python train.py --n_layer=11 --d_model=192 --n_experts=64 --experts_per_token=2 --d_expert=96 --d_shared_expert=128 --activation="swiglu" --moe_layers=[0, 1, 2, 3, 4, 5, 6, 7, 8, 9, 10] --router_score="softmax" --normalize_top_k=true --routed_scale=1.0 --balance_loss=0.00054 --balance_bias=true --init_std_router=0.0303 --lr_router=0.000449 --vocab_size=8192 --norm="rmsnorm" --norm_eps=1e-05 --tie_embeddings=true --optimizer="adamw" --lr=0.00182 --beta1=0.95 --beta2=0.95 --batch_tokens=65536 --seq_len=512 --train_tokens=323300000 --steps=4934 --dataset="wikipedia_en"
Below are experts of layer 3 (counted from 0) of a mixture-of-experts language model. Rows are named router (the router's row for the expert), gate (a neuron's input weights, with its number), up (a neuron's input weights, with its number) and show model dimensions 0-191. Each number is 200 + 20 x the weight over its row's rms, rounded and kept within 0 to 999.
Before each expert's rows: "mostly gets" lists some tokens that are sent to it at least half of the time; "comes after" lists some tokens at least twice as common just before its tokens as in all text. This comes from a sample of Wikipedia text that the model never trained on. Tokens count by the router's weight.

# expert 0
mostly gets: " film", " album", " company", " work", " Award", " Film"
comes after: " the", " The", " a", " his", "The", " National"
router,226,179,198,175,216,215,221,215,144,190,167,199,174,223,228,181,192,181,217,183,213,191,223,220,200,208,227,227,180,231,182,199,207,204,176,202,210,205,200,210,187,174,153,189,188,188,229,196,196,202,220,209,185,215,200,173,228,169,187,175,177,169,191,217,207,182,216,217,240,206,219,210,223,206,213,234,192,216,164,181,174,250,189,195,195,212,228,200,224,203,202,171,219,213,180,159,197,164,221,192,200,200,188,200,188,214,222,191,201,215,210,171,197,192,180,183,201,185,209,204,211,222,212,188,208,188,191,247,173,150,187,185,199,165,208,185,174,219,170,190,176,208,188,203,226,221,190,234,183,183,216,193,179,204,177,229,229,219,203,225,216,198,206,220,216,195,218,175,244,214,227,219,198,220,207,206,178,212,224,208,202,241,209,223,197,185,184,202,204,231,167,217
gate0,213,191,202,244,212,185,194,208,193,185,218,190,171,171,213,171,181,162,208,221,206,192,214,185,165,167,178,175,257,174,228,214,195,199,213,198,210,227,204,192,220,201,182,183,143,210,206,193,207,151,175,238,190,218,199,209,182,197,169,177,208,193,218,194,189,190,208,211,199,212,191,218,212,170,195,195,197,205,197,195,200,224,185,186,179,184,193,187,171,201,213,222,205,245,178,204,179,201,234,202,192,226,181,201,206,210,167,199,217,205,189,191,200,204,213,203,202,182,216,216,218,201,217,185,214,178,203,210,168,208,193,192,202,251,169,187,170,140,203,214,191,213,228,179,212,171,194,208,216,181,201,214,225,210,213,200,193,198,162,207,194,200,212,175,190,230,217,212,219,211,172,188,213,224,200,214,198,179,209,227,148,189,198,193,251,248,225,214,185,206,189,163
up0,192,193,200,193,190,220,225,221,188,245,208,214,201,196,188,192,224,201,207,186,221,191,191,202,243,217,211,203,192,246,215,178,213,197,146,207,234,215,205,181,233,208,171,208,209,197,179,182,181,178,209,197,237,172,242,201,188,215,232,216,194,199,193,187,148,210,177,193,262,197,180,176,172,193,204,217,192,191,194,169,165,197,220,158,208,248,205,188,208,202,173,172,208,190,206,226,214,211,205,178,208,187,229,191,187,184,199,206,219,208,192,208,205,190,178,175,191,202,195,165,205,237,181,200,217,195,230,201,226,221,218,221,179,224,213,229,219,183,184,210,231,180,196,191,186,198,186,180,229,243,195,194,184,190,191,200,207,176,202,188,204,215,190,197,196,194,186,205,182,256,199,209,227,157,197,189,199,210,195,215,192,213,213,160,201,214,162,211,205,185,221,165
gate1,188,174,188,201,200,172,190,161,189,181,179,163,256,185,225,193,233,185,208,214,231,198,196,212,147,222,227,205,197,170,201,185,178,204,242,203,182,213,198,224,197,183,186,237,172,192,219,196,208,198,221,167,191,173,207,217,191,221,173,188,187,187,229,215,173,201,158,187,176,183,214,225,231,207,194,212,202,201,207,189,238,212,188,208,188,199,206,189,179,182,224,201,201,179,180,224,213,178,230,170,222,240,185,190,202,199,210,219,201,216,197,215,164,190,191,201,187,213,203,208,204,214,177,228,181,218,190,169,209,184,210,217,220,186,164,198,219,177,194,180,208,233,219,217,231,163,190,186,211,189,207,198,240,233,201,223,205,195,218,236,178,211,188,209,236,180,201,185,212,188,214,194,209,179,217,240,207,171,185,196,227,201,168,204,192,213,181,183,183,192,160,230
up1,195,180,210,223,201,179,212,171,201,221,215,199,208,178,192,183,176,183,197,174,222,221,175,210,211,234,195,180,182,229,217,232,229,183,211,174,231,242,192,180,235,212,203,211,200,186,187,168,194,199,195,227,233,209,216,169,204,233,217,228,192,208,164,215,225,186,191,161,181,209,199,197,179,161,185,189,203,222,219,178,197,199,162,182,195,174,172,194,211,222,202,198,217,199,201,180,184,229,239,192,193,163,191,211,193,224,192,189,226,204,165,215,206,187,190,221,170,214,173,219,195,218,176,215,183,180,207,192,237,198,202,200,203,200,241,172,175,209,206,198,210,188,200,202,181,172,217,229,240,222,212,214,217,195,221,209,200,189,231,173,221,209,193,217,174,200,192,175,219,187,189,148,222,209,219,185,186,214,208,180,235,178,173,231,214,203,206,256,196,186,191,212
gate2,188,206,173,202,201,206,196,208,189,193,214,192,203,161,218,220,202,225,156,191,242,220,202,209,212,218,178,163,199,195,192,167,169,225,168,197,231,202,191,196,199,198,225,176,198,185,181,202,222,188,209,215,161,242,212,193,183,174,191,180,203,213,159,211,185,180,196,219,161,246,223,195,233,211,207,196,188,218,208,197,215,215,175,194,188,211,209,231,204,181,188,189,169,213,185,195,239,214,214,194,212,163,217,234,217,197,192,193,214,197,186,183,204,188,213,186,266,198,210,201,197,223,193,227,185,200,215,217,202,195,183,202,179,200,197,221,192,221,211,199,220,185,200,206,204,189,228,188,228,181,219,190,181,214,177,178,181,196,164,204,212,224,148,212,185,201,166,211,226,200,240,176,149,188,216,195,166,237,195,170,183,216,185,201,208,215,211,182,206,186,245,189
up2,219,180,161,178,220,183,228,195,186,175,199,202,205,227,221,199,197,213,213,173,194,197,209,211,181,233,174,207,209,223,222,167,185,242,183,187,199,228,173,197,174,205,197,199,208,191,217,180,168,182,168,191,219,184,216,162,214,185,236,171,180,187,184,218,179,211,192,214,197,229,229,208,208,163,193,226,194,178,205,190,197,200,185,198,180,207,203,201,209,181,190,159,187,219,163,226,219,201,213,194,218,189,197,207,194,200,226,194,193,204,194,172,206,193,204,195,225,208,183,199,157,246,186,237,172,178,205,214,218,168,190,212,175,203,213,186,174,245,176,165,201,203,196,183,207,170,201,186,210,191,189,191,219,216,185,208,181,218,195,199,212,223,181,229,233,192,174,183,227,213,223,196,243,224,251,157,168,234,197,188,188,207,195,191,180,179,173,173,216,211,218,222
gate3,200,200,221,222,222,169,200,172,195,175,193,191,184,227,194,184,223,207,180,223,198,198,206,228,193,179,218,177,246,204,195,169,222,215,195,214,196,157,209,186,160,208,194,202,201,238,210,202,213,176,187,229,169,181,232,183,190,240,214,234,162,183,206,230,223,242,170,232,198,198,220,201,212,196,205,225,218,214,218,239,171,211,206,226,211,194,226,174,202,205,183,193,179,212,194,184,232,190,183,187,200,196,220,189,194,206,190,195,242,201,200,217,224,187,177,237,194,199,232,172,214,162,170,214,174,213,182,201,183,227,179,186,221,220,224,157,192,183,207,217,233,193,193,168,189,191,202,200,212,210,197,198,240,238,230,220,187,183,195,219,213,201,191,178,194,198,226,231,209,200,169,231,163,219,204,211,205,208,217,193,186,175,192,182,210,232,193,182,194,211,204,188
up3,208,199,194,231,139,185,188,216,242,231,178,177,191,174,209,192,196,214,193,227,179,170,207,167,186,206,161,173,193,199,242,194,191,211,198,206,185,238,200,186,202,199,188,183,196,183,186,220,167,172,218,229,244,186,181,244,181,170,205,207,199,201,200,230,228,212,235,201,203,221,178,193,191,211,208,169,186,171,198,212,216,179,194,176,162,199,177,211,219,190,223,226,210,189,228,186,170,199,236,218,171,229,181,218,224,193,183,214,188,202,233,180,188,207,205,195,207,183,220,194,166,207,213,197,201,209,193,162,220,186,180,216,188,232,205,195,182,201,212,179,180,199,193,224,176,184,228,209,192,200,199,218,196,155,198,207,219,223,210,195,191,201,176,174,184,213,173,172,150,202,212,175,214,215,182,183,186,183,228,212,228,179,180,214,198,216,216,217,190,213,173,207
gate4,219,221,168,226,213,183,191,229,207,224,211,244,210,198,207,223,233,191,176,189,200,170,234,206,209,198,224,179,190,190,186,194,161,223,173,219,195,213,217,201,198,235,216,197,233,200,209,230,227,173,201,201,211,200,170,197,192,196,217,172,215,245,183,213,196,209,201,182,181,191,210,196,215,220,187,207,226,216,188,232,212,205,222,176,223,217,203,235,229,182,167,193,163,216,259,176,226,186,202,232,231,222,207,233,233,197,237,228,242,204,203,181,212,176,240,209,207,225,205,208,219,207,202,201,217,200,174,204,210,215,194,204,173,164,183,168,205,198,190,197,213,175,212,211,194,172,198,170,197,187,169,179,227,179,175,184,217,205,212,169,189,204,167,218,211,189,194,216,212,201,212,192,200,220,198,203,205,196,182,186,203,179,209,179,206,212,172,197,217,176,242,232
up4,211,253,199,198,201,177,195,194,180,219,225,207,228,203,188,203,163,146,186,189,213,202,237,223,207,175,198,190,200,203,209,173,194,221,184,214,247,183,207,189,225,191,221,213,191,186,201,182,224,234,207,210,219,179,221,191,217,194,206,203,204,243,227,174,201,238,183,164,203,177,171,221,212,189,216,227,214,221,189,225,200,201,190,180,236,201,193,190,217,226,171,238,198,217,260,179,213,193,202,219,208,218,222,228,185,177,191,194,196,227,223,195,206,220,183,181,165,235,202,182,228,188,205,177,211,219,194,193,207,234,200,217,177,189,225,208,194,174,201,212,207,208,197,201,215,190,205,238,188,189,174,190,225,207,191,182,217,183,220,193,194,205,210,198,183,189,214,217,181,202,230,233,179,215,204,204,209,175,172,196,210,208,193,196,206,237,167,164,249,183,233,219
gate5,220,208,174,201,197,183,186,210,202,175,201,180,203,172,197,194,208,188,217,211,230,191,210,157,173,236,175,194,235,177,172,195,188,200,250,216,219,213,231,223,210,195,167,189,160,211,187,217,210,162,207,230,194,202,205,202,170,203,202,218,194,235,193,230,185,175,212,193,180,189,204,186,210,210,240,180,209,205,180,210,193,208,197,195,221,192,216,180,203,185,206,244,185,231,204,198,188,182,183,211,231,200,205,211,198,188,201,183,193,177,193,206,206,199,225,208,206,227,239,195,235,156,189,178,209,200,209,255,205,210,208,192,185,217,173,205,201,159,210,183,187,202,227,230,198,224,169,202,181,196,163,178,251,194,231,218,180,218,206,187,200,199,175,219,187,204,180,188,186,196,215,203,178,212,186,184,182,196,246,182,164,167,192,252,187,197,201,221,187,177,227,217
up5,205,234,171,208,205,218,197,188,184,239,205,178,191,210,195,176,189,220,231,154,203,205,214,177,170,205,184,216,219,156,193,212,178,197,226,215,196,223,262,211,189,228,190,193,187,162,196,223,206,210,185,178,207,226,196,231,170,205,216,209,171,185,202,227,203,241,211,208,200,170,208,188,205,192,209,205,205,197,184,230,213,202,197,199,198,176,203,129,212,210,170,240,220,207,184,195,173,225,195,172,214,240,178,225,185,189,194,177,196,213,183,206,241,158,239,250,194,188,205,201,227,217,215,195,208,181,186,220,198,200,204,210,177,229,252,208,178,175,195,197,179,218,227,230,183,195,209,216,217,218,204,180,247,180,235,197,200,225,194,214,208,210,196,211,200,202,187,199,206,217,201,173,188,195,206,198,185,218,226,209,211,190,201,212,199,212,199,200,187,203,198,200
gate6,175,225,160,224,222,235,210,216,227,188,210,216,243,176,213,196,225,217,205,194,231,162,190,231,187,206,204,212,190,189,189,239,198,219,235,204,210,209,210,213,224,195,213,181,213,192,207,170,232,185,157,221,213,165,199,190,227,193,181,196,215,198,167,206,184,160,176,190,217,202,209,198,162,193,196,237,188,177,195,189,206,199,214,204,191,245,205,180,178,239,168,178,203,226,164,209,193,204,206,183,206,187,188,197,197,189,199,190,202,164,236,216,190,187,201,194,191,157,200,219,193,209,169,207,218,189,212,224,179,217,192,237,203,223,166,191,218,215,198,179,200,183,199,147,194,176,216,203,188,234,215,194,177,222,201,166,183,193,179,184,212,179,214,221,185,190,182,179,212,224,210,198,200,186,205,218,175,192,241,224,150,189,212,202,231,207,187,182,183,182,202,209
up6,194,199,192,159,205,165,210,201,223,195,196,243,241,190,211,205,206,224,204,189,232,198,208,210,222,179,209,171,211,248,184,227,222,184,178,211,235,220,199,211,171,203,192,204,179,227,201,198,228,234,241,197,209,193,193,206,195,197,216,241,187,196,263,182,182,202,156,207,187,202,190,208,203,194,185,209,226,192,182,199,184,190,167,185,204,233,240,216,205,175,198,212,171,166,239,222,206,203,191,175,200,211,233,212,232,178,208,239,179,167,204,195,213,173,166,191,183,206,194,197,180,230,216,184,184,202,209,219,212,212,215,188,204,223,220,186,218,211,186,206,228,175,232,157,194,192,181,211,170,175,208,204,209,188,201,178,181,209,193,188,193,226,157,195,216,221,184,200,176,172,228,197,200,221,201,204,177,196,208,173,203,176,197,209,200,207,166,222,232,198,192,217
gate7,213,217,215,179,212,189,190,172,206,198,190,228,191,212,246,216,226,217,190,200,228,194,185,202,193,187,197,190,198,200,228,220,162,207,204,202,227,224,193,205,213,213,163,185,204,227,201,155,202,181,184,225,208,194,198,231,207,211,247,226,202,203,218,188,151,204,243,193,198,224,204,200,201,189,231,228,216,197,180,206,162,209,190,219,185,174,210,189,166,162,236,196,183,177,225,227,238,173,212,210,202,188,195,196,190,228,192,172,176,205,235,234,229,212,199,187,170,203,230,193,186,233,193,170,228,244,198,213,219,170,172,197,211,195,177,199,210,197,226,203,199,204,210,203,205,205,187,169,211,162,180,202,205,191,203,196,216,155,185,151,259,207,192,203,190,187,208,207,206,191,195,198,194,216,202,204,215,195,200,181,212,176,162,234,222,213,191,221,202,203,196,182
up7,194,201,194,212,190,218,192,156,159,188,220,234,219,219,255,209,199,196,188,223,193,177,235,227,149,185,182,216,212,195,189,184,163,208,214,192,181,184,172,226,209,210,170,206,197,218,239,175,209,223,203,201,228,206,204,233,208,206,227,209,195,230,201,168,192,178,221,176,230,230,200,196,229,192,214,221,185,196,175,189,173,210,174,225,173,161,186,241,202,218,191,234,180,179,201,221,217,184,229,199,220,216,199,196,186,214,186,180,202,217,198,210,192,211,191,182,172,177,201,232,211,226,203,170,258,174,217,191,211,162,172,204,217,182,164,196,221,213,218,205,170,168,234,224,224,192,207,185,237,184,191,203,217,187,202,208,230,211,199,194,184,196,202,196,226,199,206,198,214,189,215,205,214,185,217,220,201,191,234,199,210,184,159,211,194,204,207,200,211,214,201,193
gate8,206,243,213,199,225,211,198,199,208,181,203,248,173,213,162,204,249,213,184,216,222,137,227,201,210,215,204,174,188,222,189,203,209,178,205,243,233,162,199,220,209,176,202,179,210,211,209,223,190,183,206,213,211,178,188,234,208,169,205,170,179,213,151,210,235,226,232,195,202,199,184,181,178,235,210,216,217,216,187,192,200,222,200,214,163,241,208,209,206,211,261,193,179,199,212,167,208,212,201,210,177,195,204,216,195,181,204,221,173,175,232,181,203,202,202,190,211,183,191,201,202,202,200,202,213,204,186,205,215,203,207,197,211,220,195,172,218,193,187,180,206,199,230,188,201,203,208,189,209,172,186,185,189,179,205,170,229,216,260,148,204,204,184,209,191,199,176,225,224,218,193,204,186,177,168,170,202,210,193,215,186,180,196,201,213,190,179,206,211,204,221,228
up8,213,208,183,178,206,212,203,182,172,198,201,235,175,174,190,205,211,199,206,210,223,183,212,177,188,222,221,191,187,220,166,218,225,183,204,225,186,169,227,211,189,177,200,174,211,191,197,176,204,218,192,176,194,207,201,240,231,184,205,163,161,201,229,212,220,237,215,188,213,206,218,180,268,212,198,215,225,195,200,186,197,211,209,239,183,208,212,191,196,176,215,204,202,191,207,190,173,175,226,197,185,194,180,211,190,202,251,197,198,240,202,170,217,196,185,202,200,195,193,214,188,188,223,212,241,195,174,206,227,174,214,176,206,239,195,193,197,203,214,195,149,204,237,203,216,201,233,169,210,204,190,195,208,193,233,204,229,192,233,197,172,253,215,202,210,182,185,265,204,196,198,233,236,209,186,203,202,182,197,195,220,192,183,214,197,208,184,167,235,196,203,204
gate9,203,210,228,186,177,187,207,220,204,217,199,175,202,212,214,198,216,190,222,185,215,175,250,210,162,210,187,235,214,197,191,190,213,231,202,205,205,211,184,200,237,185,188,221,210,181,189,184,203,153,214,197,236,229,185,206,186,227,211,187,215,184,239,201,248,172,205,187,215,229,219,176,228,180,229,197,216,180,197,181,206,235,178,203,190,191,214,192,216,178,192,232,195,221,188,202,191,199,210,220,177,206,207,220,230,214,230,219,205,245,168,210,176,194,191,210,211,204,223,227,196,187,225,207,205,155,172,201,197,200,179,192,236,246,207,215,205,223,236,238,168,217,214,154,210,169,176,209,192,181,207,218,205,216,177,189,212,195,182,222,188,179,180,187,201,214,232,189,180,218,179,217,191,181,173,179,183,232,196,219,207,215,204,193,206,202,195,207,204,184,236,151
up9,225,182,191,197,199,199,192,185,177,210,168,232,213,238,173,230,182,164,215,182,196,184,217,194,191,205,208,216,181,214,157,150,176,234,187,167,212,208,240,207,220,207,189,216,190,190,218,203,194,176,201,201,209,200,213,226,193,174,183,196,208,195,214,200,190,177,198,185,202,207,212,223,198,203,218,211,239,215,192,209,227,197,200,197,210,235,190,222,177,213,178,222,230,235,208,208,219,195,205,220,226,197,193,201,163,185,184,222,226,236,203,172,184,182,165,155,217,175,192,193,208,196,178,231,214,233,230,189,172,171,189,218,201,164,191,196,197,174,237,171,225,222,223,201,212,179,180,165,244,193,205,220,214,178,221,193,197,198,204,219,187,225,170,183,196,202,203,221,214,180,239,188,187,180,207,237,210,199,227,186,224,191,172,226,179,183,190,209,210,195,164,212
gate10,199,207,174,237,183,220,196,192,205,202,206,184,223,203,195,199,206,202,212,205,199,232,215,226,185,167,214,189,242,181,208,242,166,236,219,212,215,168,154,171,205,195,184,192,195,174,208,177,195,181,161,221,187,197,190,234,174,230,227,227,231,194,164,229,185,143,208,185,218,232,244,167,201,196,214,198,168,186,175,200,178,189,195,232,204,229,198,191,212,204,202,197,173,211,212,207,205,206,214,221,191,188,202,219,199,214,198,192,206,171,185,205,230,175,220,172,172,179,199,208,189,232,225,229,199,214,197,166,187,207,164,196,179,198,176,201,203,201,227,185,181,215,198,204,203,179,219,188,233,170,180,173,235,179,181,200,184,198,194,205,192,215,198,178,199,198,243,229,187,193,215,178,191,216,217,189,209,188,187,207,198,207,183,195,174,239,200,193,179,193,250,185
up10,193,211,204,203,173,210,194,167,182,175,221,240,217,163,187,214,185,184,194,223,190,178,179,238,186,184,206,173,213,216,171,159,180,231,182,173,202,217,237,177,164,208,201,201,205,198,203,201,247,202,230,214,228,190,210,177,201,199,177,188,208,182,191,203,184,200,181,198,219,203,192,172,195,171,165,190,187,179,196,152,203,181,177,187,224,189,176,205,226,223,200,200,182,198,239,193,214,202,192,209,161,205,206,201,197,193,212,200,225,151,213,196,231,214,194,196,189,200,199,176,220,207,176,179,206,204,214,190,187,191,233,226,173,192,166,158,197,187,213,182,230,181,186,235,209,164,175,176,209,231,224,185,202,201,183,196,184,226,208,194,230,192,201,232,203,216,175,196,204,154,222,163,209,186,193,192,192,233,226,191,220,225,163,196,229,195,199,209,208,213,214,222
gate11,185,200,188,220,214,202,209,173,201,247,205,185,200,229,182,220,206,229,134,212,221,217,190,189,214,226,217,185,207,214,220,169,207,191,217,196,193,189,215,190,193,182,183,187,191,200,205,236,191,199,167,203,203,204,215,190,189,205,228,213,173,182,186,229,206,211,163,205,198,174,212,187,196,188,227,194,216,231,193,216,182,223,191,211,227,226,183,182,199,160,191,177,215,199,181,174,235,182,216,227,231,224,217,219,215,214,256,182,208,211,251,224,192,202,190,156,195,188,200,156,227,183,181,201,162,191,220,220,204,205,217,186,195,174,181,195,196,185,210,198,219,192,191,180,192,184,170,152,219,158,222,204,194,221,214,187,233,233,203,198,231,228,181,217,225,189,197,226,217,197,201,214,184,184,192,191,214,211,204,179,213,195,205,236,219,235,220,181,198,197,213,221
up11,185,224,207,188,212,186,195,209,178,223,184,216,160,222,187,216,177,182,190,199,215,184,191,177,213,173,204,229,173,179,213,220,208,200,221,203,173,226,255,212,203,219,183,209,199,242,170,189,217,201,224,176,214,189,199,182,213,153,163,187,205,213,205,187,236,198,229,179,203,197,182,177,230,212,217,213,168,173,214,212,232,198,205,206,178,177,216,226,242,219,180,223,201,221,206,219,196,188,182,204,199,212,162,193,182,187,176,224,187,198,225,229,211,217,214,188,188,206,212,178,188,197,201,194,239,247,227,179,208,188,197,211,193,180,196,194,189,199,185,244,193,198,179,188,160,216,224,208,182,235,218,174,170,188,201,183,190,211,182,168,187,165,231,189,194,196,172,210,168,186,176,198,187,169,168,188,208,184,182,195,227,204,211,163,202,173,209,200,215,191,160,201
gate12,233,213,192,202,234,254,195,188,223,174,191,181,215,194,248,210,217,196,179,178,192,170,204,197,188,202,185,209,235,200,189,203,236,181,218,186,226,181,200,224,222,208,201,198,201,204,203,210,208,201,200,207,183,163,252,217,195,202,207,178,176,198,224,206,189,207,211,216,191,171,189,174,217,197,211,217,216,183,219,188,241,172,201,194,200,231,190,192,212,205,218,216,231,239,207,154,210,189,190,184,254,201,206,181,196,188,227,214,193,188,194,203,164,201,161,198,212,194,214,194,197,180,144,195,197,184,215,209,213,209,209,206,195,198,207,187,203,206,189,211,201,164,237,194,232,179,200,227,228,178,198,218,235,201,222,215,169,210,224,209,213,232,145,204,212,198,154,205,212,234,205,239,204,226,220,177,207,189,210,193,216,190,235,180,181,215,178,207,214,196,175,209
up12,208,214,213,164,223,226,200,177,184,193,180,164,223,194,204,192,224,167,180,185,200,183,232,225,183,212,219,229,225,196,220,177,199,164,213,206,209,194,199,210,239,194,213,177,165,233,212,190,233,159,200,197,213,200,227,208,203,219,184,175,165,188,241,198,201,178,218,172,213,216,212,204,213,192,214,203,187,211,195,236,223,227,201,219,230,202,185,147,178,182,179,185,211,190,192,180,223,194,218,178,230,187,191,203,215,154,225,187,210,212,199,193,177,165,207,188,182,174,200,209,229,202,197,250,226,201,196,186,180,219,208,192,189,197,180,208,158,165,187,226,181,213,203,181,216,191,183,171,238,156,202,207,199,217,233,182,193,189,230,205,198,205,201,205,184,217,209,209,193,220,244,196,210,224,218,198,191,183,206,194,224,218,220,173,218,214,179,188,168,204,197,175
gate13,184,195,181,216,217,233,204,225,240,213,192,237,227,150,177,205,199,198,221,208,191,168,221,166,187,228,215,200,176,162,187,211,169,180,201,194,196,215,224,222,197,174,196,189,178,175,187,212,187,203,184,169,176,208,180,239,186,209,216,216,184,207,171,201,173,179,192,159,200,146,205,163,203,215,222,164,190,183,206,188,212,168,174,191,198,223,201,191,177,187,223,202,182,235,210,208,196,221,163,181,199,180,199,209,197,180,221,184,217,200,194,195,150,156,179,204,203,228,223,235,250,194,203,197,202,189,217,167,201,180,210,192,198,196,199,198,208,180,202,185,220,176,217,214,172,205,159,200,197,186,173,171,212,191,225,193,204,221,208,220,184,189,179,214,204,217,181,225,170,208,219,211,193,226,187,196,195,203,195,191,202,207,200,234,214,211,209,210,226,178,244,211
up13,189,188,181,223,145,175,201,203,210,214,197,206,261,200,196,195,230,210,221,171,228,205,214,205,193,192,216,201,200,193,228,205,153,228,169,232,222,237,200,164,176,194,221,218,202,180,242,198,201,201,157,213,210,233,192,221,211,182,198,217,225,180,208,238,225,203,222,174,204,220,210,187,197,187,199,190,167,203,205,219,233,197,181,190,217,241,184,167,179,185,197,201,175,206,217,191,215,180,217,219,210,200,202,211,220,205,202,200,242,190,188,216,213,206,229,213,185,208,230,170,193,209,233,227,182,193,194,209,199,162,170,217,177,207,225,183,203,198,198,184,200,218,203,209,196,172,232,219,206,209,208,198,197,196,183,184,146,206,193,227,221,238,193,150,176,200,227,199,179,210,179,204,190,194,229,187,210,200,192,214,194,182,201,202,217,241,204,228,201,190,227,216
gate14,194,229,172,222,183,185,186,202,210,229,231,229,223,185,190,215,226,196,201,237,189,203,250,211,198,170,252,195,187,172,189,231,174,203,203,193,197,215,191,183,185,200,202,194,205,195,199,238,198,215,222,188,205,177,144,213,180,178,193,195,171,194,185,196,226,185,205,190,201,191,223,214,225,193,227,208,204,192,168,200,241,209,174,167,194,251,211,191,199,195,169,199,162,191,193,207,210,173,240,181,181,226,209,203,217,188,205,192,196,187,187,193,205,188,214,203,197,253,198,227,190,195,226,252,205,212,149,211,193,185,181,210,224,215,190,152,213,196,175,206,221,211,212,187,221,208,196,229,202,169,158,217,194,219,177,202,221,243,199,203,167,198,170,202,190,174,192,178,180,195,203,202,216,189,174,183,187,210,200,190,181,196,213,195,205,198,186,174,215,185,178,201
up14,196,207,193,204,210,178,207,194,169,201,243,206,180,204,159,219,177,183,198,255,204,188,257,203,222,174,208,195,225,187,204,196,166,233,198,161,191,212,205,223,220,196,199,183,220,221,226,189,183,216,207,220,208,183,203,234,179,226,219,200,178,208,188,212,248,204,198,190,206,202,186,232,233,189,224,186,199,179,175,199,174,225,203,216,166,227,183,229,181,192,178,233,208,217,228,191,194,205,208,236,188,207,223,212,190,208,226,201,225,233,190,198,188,206,217,204,230,226,175,207,179,204,207,248,187,225,162,219,204,200,199,204,209,170,215,168,220,176,184,192,203,201,188,188,232,158,188,196,193,205,196,202,224,183,194,178,232,197,212,195,194,187,182,191,237,184,195,180,195,215,194,206,226,184,171,239,198,202,185,196,207,220,212,202,210,167,185,162,242,174,188,206
gate15,246,212,196,219,191,213,212,164,185,175,234,181,229,192,213,218,199,195,192,188,218,244,194,219,223,172,163,202,219,191,231,193,192,203,177,175,222,209,185,195,170,187,205,184,170,174,215,179,187,199,182,206,213,229,208,225,185,189,198,220,205,192,168,195,156,182,201,219,207,197,226,214,198,173,209,216,188,218,192,193,170,176,207,198,230,189,165,178,216,212,174,198,190,230,208,188,222,216,189,208,180,178,200,207,214,240,190,158,185,240,201,186,188,200,188,186,175,186,227,190,179,204,186,183,193,185,221,220,200,171,196,174,204,172,205,222,183,182,190,188,220,194,207,215,235,206,221,212,194,205,187,211,206,187,229,220,190,189,190,232,180,230,170,197,194,216,206,228,198,196,190,226,223,197,211,200,234,201,149,253,200,156,189,179,201,233,236,200,196,198,255,199
up15,211,231,169,214,187,199,179,191,199,232,189,228,197,228,204,190,195,244,163,173,229,197,195,197,216,227,203,180,212,226,180,197,183,180,195,194,221,214,211,211,187,195,197,252,216,235,210,203,199,207,209,187,193,185,225,207,209,205,189,208,189,202,221,204,185,220,192,197,172,173,184,197,187,171,223,181,182,203,197,184,188,191,172,181,193,220,162,234,202,219,197,180,232,218,194,228,211,208,230,178,185,220,200,205,195,201,208,222,225,191,198,185,241,208,202,202,245,205,198,176,181,241,212,222,226,192,211,190,241,203,172,220,200,189,212,202,207,200,202,179,169,231,189,207,205,217,197,175,246,204,236,209,219,182,180,218,206,202,167,191,197,167,193,185,198,221,179,211,213,220,158,183,191,214,222,235,196,208,240,173,205,236,241,162,162,213,150,199,194,219,202,196
gate16,170,207,178,205,228,212,189,232,217,218,195,222,186,210,199,200,208,235,165,194,238,179,179,189,220,199,202,204,203,209,179,190,221,192,195,207,225,204,170,214,202,214,183,194,188,175,200,177,204,171,181,175,209,214,149,184,221,167,169,199,217,175,189,222,207,152,198,208,209,200,204,231,201,210,193,211,174,204,231,186,207,195,172,181,217,189,205,193,183,203,199,176,177,197,202,171,204,180,175,212,205,207,175,204,180,213,205,216,190,210,212,200,188,172,197,193,191,188,235,211,198,209,196,182,200,193,175,192,180,192,168,173,199,181,169,197,215,169,184,208,170,182,154,188,182,203,161,175,203,183,221,243,198,238,179,189,233,248,159,179,168,224,204,171,225,182,222,151,197,217,173,166,182,196,222,208,226,185,219,225,190,198,228,192,200,205,205,200,174,177,167,178
up16,182,201,193,205,198,234,215,234,229,201,203,205,185,179,215,185,206,204,200,213,225,196,172,172,234,211,167,201,195,224,192,177,224,182,200,189,225,194,191,212,198,183,189,200,191,213,192,162,191,178,181,196,223,230,171,179,212,138,169,193,220,199,190,214,230,155,176,233,237,194,217,223,176,231,233,206,194,234,222,177,205,199,177,179,214,165,187,190,203,190,206,172,186,182,212,170,209,183,186,197,204,164,183,203,173,199,194,207,190,197,211,175,201,171,197,206,178,191,233,218,204,183,204,189,171,200,169,200,197,191,165,196,218,199,173,211,211,189,185,196,169,186,143,193,179,224,181,186,198,190,219,240,179,217,173,214,220,233,194,189,184,234,186,176,205,209,210,168,206,236,184,193,188,186,233,185,232,164,230,200,170,202,205,189,213,209,190,202,204,199,177,180
gate17,221,204,214,188,209,176,218,203,196,185,190,194,214,204,218,256,170,187,192,197,183,255,204,211,218,206,168,189,165,177,214,213,163,222,154,193,226,194,191,235,181,180,202,223,213,215,191,183,202,202,217,196,217,181,210,188,153,193,185,165,231,230,206,207,161,188,210,210,188,202,208,212,201,191,223,174,198,187,198,199,171,196,209,199,212,197,228,229,198,168,193,226,159,183,221,206,188,185,180,208,234,197,212,207,209,180,220,223,189,178,197,217,187,202,196,249,207,198,194,225,217,184,181,190,183,223,207,185,199,188,215,207,214,203,210,210,218,234,184,196,212,227,266,197,192,207,233,224,215,203,163,182,174,190,164,213,192,210,210,204,203,183,195,224,210,202,195,217,220,159,223,162,174,230,164,185,161,207,204,214,214,194,179,200,229,184,171,214,207,188,204,212
up17,194,199,199,193,189,207,212,207,223,194,215,157,205,174,197,227,160,198,196,179,196,226,211,254,210,218,207,181,200,188,211,208,203,186,213,217,226,201,204,171,200,189,202,207,216,206,214,187,177,191,196,202,181,226,171,200,175,193,192,185,209,217,185,196,181,190,176,231,216,251,230,207,203,223,227,151,193,200,201,195,194,208,209,191,181,218,197,205,193,199,173,207,206,198,218,201,189,204,213,209,185,183,228,194,225,171,204,228,182,193,200,227,256,195,204,153,229,230,176,224,231,181,243,179,191,203,227,218,199,185,159,230,226,215,187,234,187,207,213,219,197,191,225,237,207,211,239,196,176,200,219,196,190,182,213,159,173,196,168,209,178,195,177,173,146,209,224,199,210,223,238,200,187,233,187,165,192,203,223,194,208,171,213,229,201,219,204,194,200,205,222,185